{
  "d_model": 160,
  "n_experts": 80,
  "d_shared_expert": 0,
  "n_empty_slots": 40,
  "router_score": "softmax",
  "lr_router": 0.00156,
  "norm": "rmsnorm",
  "tie_embeddings": false,
  "lr": 0.00366,
  "beta1": 0.95,
  "beta2": 0.99,
  "seq_len": 512,
  "steps": 4500,
  "dataset": "wikipedia_en"
}
Below are experts of layer 4 (counted from 0) of a mixture-of-experts language model. Rows are named router (the router's row for the expert), gate (a neuron's input weights, with its number), up (a neuron's input weights, with its number) and show model dimensions 0-159. Each number is 500 + 50 x the weight over its row's rms, rounded and kept within 0 to 999. Numbers have three digits each.
Before each expert's rows: "comes after" lists some tokens at least twice as common just before its tokens as in all text. This comes from a sample of Wikipedia text that the model never trained on. Tokens count by the router's weight.

# expert 48
comes after: " to", " he", " and", " also", " was", " they"
router:497481498519469484432423417528462518469585557539503408542469488443491532563519441483442517485577499444447535512505544457492508599525508583578441474486388573490521459516518531488470504422553507442486434566482472499442519512523387379518526483453489468455537548437585411527542533450507406508558532423422524493362494507533539427596516534490485489509631486517531439581490569526554491506519461560401536563527495558593483462578497482429520530559521520471522490531516478604505601531488468
gate1:436529570516534440493521487506513568466471519357543480416477578578500563460455526570529460541543577525480431487574456425417464495491526492446582491530475459403502464545617528402553504435536624483493432579414437550458541502512468498515543481463534433507508546529484509505521501495485558344514558564432513546492443519461518509501532509523521466534461467607439532484488536477480456506493417479472566475367464567495464434422422457544496492515606538572468532535529495439479527543494450
up1:395509566570533418453520486508511553440439497424479490431478521519445622530385484524590472508469607472466438529574500477443471490523545500480594560562487476434471501576533568481539499481546611506442461469415440531528544473524533467455521491495507409492446556505465532497525545475539543427532470569417492599557453514451459542472533518576511480572538428565448528501542539480482446523505406463501590440426438545483478456348435482558487487518589563533431521475552482447472512526551504
gate2:521569392446541519506423517462536393564487493523491584397575489554524530452489565480521542570518521492537402489511362440491500476567551526537514407528522633537498520544475470449408461495468535408538552504500576522476457531507468403522534447494461520481504467571442492472491405536512455513461453509522437501560501519460567506466474605474461459419445481451460497465533422451544516460592543533548461454514536545536427484499446536417433548436530488550496523563544568443391414515434485
up2:528567502405433519541511555476490423576517499519462566415518539583515512488457499475512593596595508537487467560634401428454468490446517537578439367541509636586471497555466471410446470448499486454521478486496490598471474557536475477443548535503527434516500431554437449520507495510492434539491415468502489447586454553431516535441519570500485450463463528498490499502566416396454514542538487552514494480506513489528529477548474605426476521530575467495465563478504569400462468571479486
gate3:535463561439511397506522484505546504571439524508472520612449454537536423486456580548518422504452545448482465534573452482430506528454520533572473483487556471476489575478520517413526501531506452553550445459465577473497532534480437493457531499464547468495578541430485417424525517498488520450578494684527455513527436534573435559545436499539453472485467456500563469604477457591460407549557563575528556464489436467608529514541503537556587496391511458437480487454471486450600539545453529
up3:548522488555487576551495399593546534476551516485495481475548530536523517527502487483496515479453477471437515493581454531498510463585522588406487453570399527601592534510475508504549433523533514463427556517469533364622418497528484507531550517507512504438481395595438477485476463479385516469422522447504526591490552527474515535592442424530531512433491474523449506417437499464461461559530480471597553480512492437541576423546524539453431557439485460604592513546473420529553510464497469
gate4:483504558469520466483448507600475520534555609522557506480531539418454420517534557461382556614547632514445466482527550499485515473505582436458506509567412530500491575450516492526390641490392489500512552467472568584497446622572548458528449534509540445422474455531463464541485550494554440439428528388481510444581441472555504536519559509451496467543479554480529500534513447475527526465476546514460466531586466498530504527438535449479507522517523542462499563424570533561542488569437488
up4:480536611443562421512500556636523535552568568504524524454534490441467470547485507479444542608574634528455525416519533525453475464431545428496526512528465455489491543429541486489399552518397489452531548463472607599503464578582523542513457538580543384497510477488433448534443543469530502465446511413477528458503531432558470534500528497508504431540538496454532460515536470403539507454429584540478553484620472470469503531517548437441521519472568515460535494432490532536516492605447505
gate5:440474478531458446506497525536512500504476544472503618564456489462501463520405488597463449415555526548503420421536533428379497450475438447572512543566503518440489478551502527451482522577474504494508377399591426508504507418540419443534459458348570563520530560390526442502546536468499527472546541499469518504526485549514462570478466387470459548543609515526482484519466600531485461428518430558514578508493507564545496487529559558466479446491486536417573464503505461545540543500470427
up5:442538454491470422529491474523495599521475537531492600578496477445413480570420528540511475410546476501504508512528540526408484473522401466604503565536493541441446476559513595521492487505462522502542363509559421505513509445548440465568484449325516561503495596377552454501471486487535517523529493476408586493529485585489423579486481414488498536550569457557479517473533635507511536458486450547496573556555480491574486461523553512497492480458483509404549510504511445477546559476494455
gate6:495598432459529512484536442399461566469407448535504417554524503506572504584489505386483572523540510402491503528545575516503434475452524499546499501505490511631525471492479579530471454498517448466500592550542561534591606470559489523495504503441445376459536505575569513448544578552417446623504516474505491452457411498454486568598538495526500527529520512525498440566514450447491540457496489504552510546527556521482570562495549492531486424466423517436499505412520486501354501509481575
up6:516386572481486486504459546586545421540548558449500564447536493480492492444530497592490458495463476602530512457487461435492504506584483497449453527502563460370454564492542481465514542490492449485514412441452404514491420546433535466470467499539531594539463523448464435511423467465589502410500476512493502591538527514582544422468417492516496474499517550462471569451448557583528432560500477482466463416494458466502375460504440548470548592549546476561483469563461546515641484516580416
gate7:421467468475515434573459528484519549465566506534539480500491557485500575526581439424436580464474518493575480374523470515621516543470525509460507459477477453572485446593496482536500466554536431515534467518568434480549562432472406475481443452503551544467482503547472477493548458587459482460541536362615529538476446480482473467435552549500445481509433499458482386557511579540492505501402427514428512469561523452487538508464487476450389429506565538605517543481568594584566536520496456
up7:573535560502521588450553511580478437531407469423471525484545447569523425464439559558560447505525501538439481517509512477441440453586422501513497546526464532419484545450515512463516502448483545484502519571464584495401424608523608527455538553560413479521537462487506494463443502417501499539465494594385461480558510519473482516556475448446532492501538494564502602456510397451468510525561534449610486523488490535473459519559522508545580553498443441419479452567453423413402467401518520
gate8:522578423458509456485564451421481452450580525459526546578431476392602539564491504440385565517466514432552501474458479467490482523498474510584470552514526426531421532496541506490548503498501447506462419531544452493583493473433404588504555466456450534513420545520514506479534429559567552567505496406502525485498433459579498468509531466526449538518471478545569395466526545492578489490406535473512434410564509461418446508514472443444461516494465516571417465553476378530599476593546526
up8:573560454488511488496584528402542416458522444495477551545336473437607490533507462461438536506500509453535530435465473485438559580493447509582521500459515494493447496468565481438519515525456462481516447469527388484595481510393369533537520521537475531604477557463542465498523534521508535591486548423567547599469427446564577428502480497535440567492479530520570473512487421566458469499435562475492435424483457495439500473465506448538493472466548481547419481536455392528564462578516486
gate9:494441478528497459395556491565538545559531469492401474476476462448520499463458530536545471495440448544477466431447448495502479481569586430446481514544517502548565564487551555448513377531576547499463417414478589486436562466538519522459503593467407489372621572427483478464504452491511534570536491549554463426502516403501521460508443521524524539506475577428556601531517513458447446474517555515459515525514526600491504492435446436585456538442478475384503448466513521469598540474541435
up9:442513538564565538559567484539610536497552522495432426568483518509479522529482534557550428485456493539534461502532491515476411503515531522488500506511534449454495398518482555626520515491409563565461524556442626499502546456438609561511424498458546501567575550472516580432544592417428524490568452576522541515524514509550502520574560500492527557468425457518568576566527527527623477531595495533538502495408464478458419506488472509604445519502453511455450508586457488577497456528534420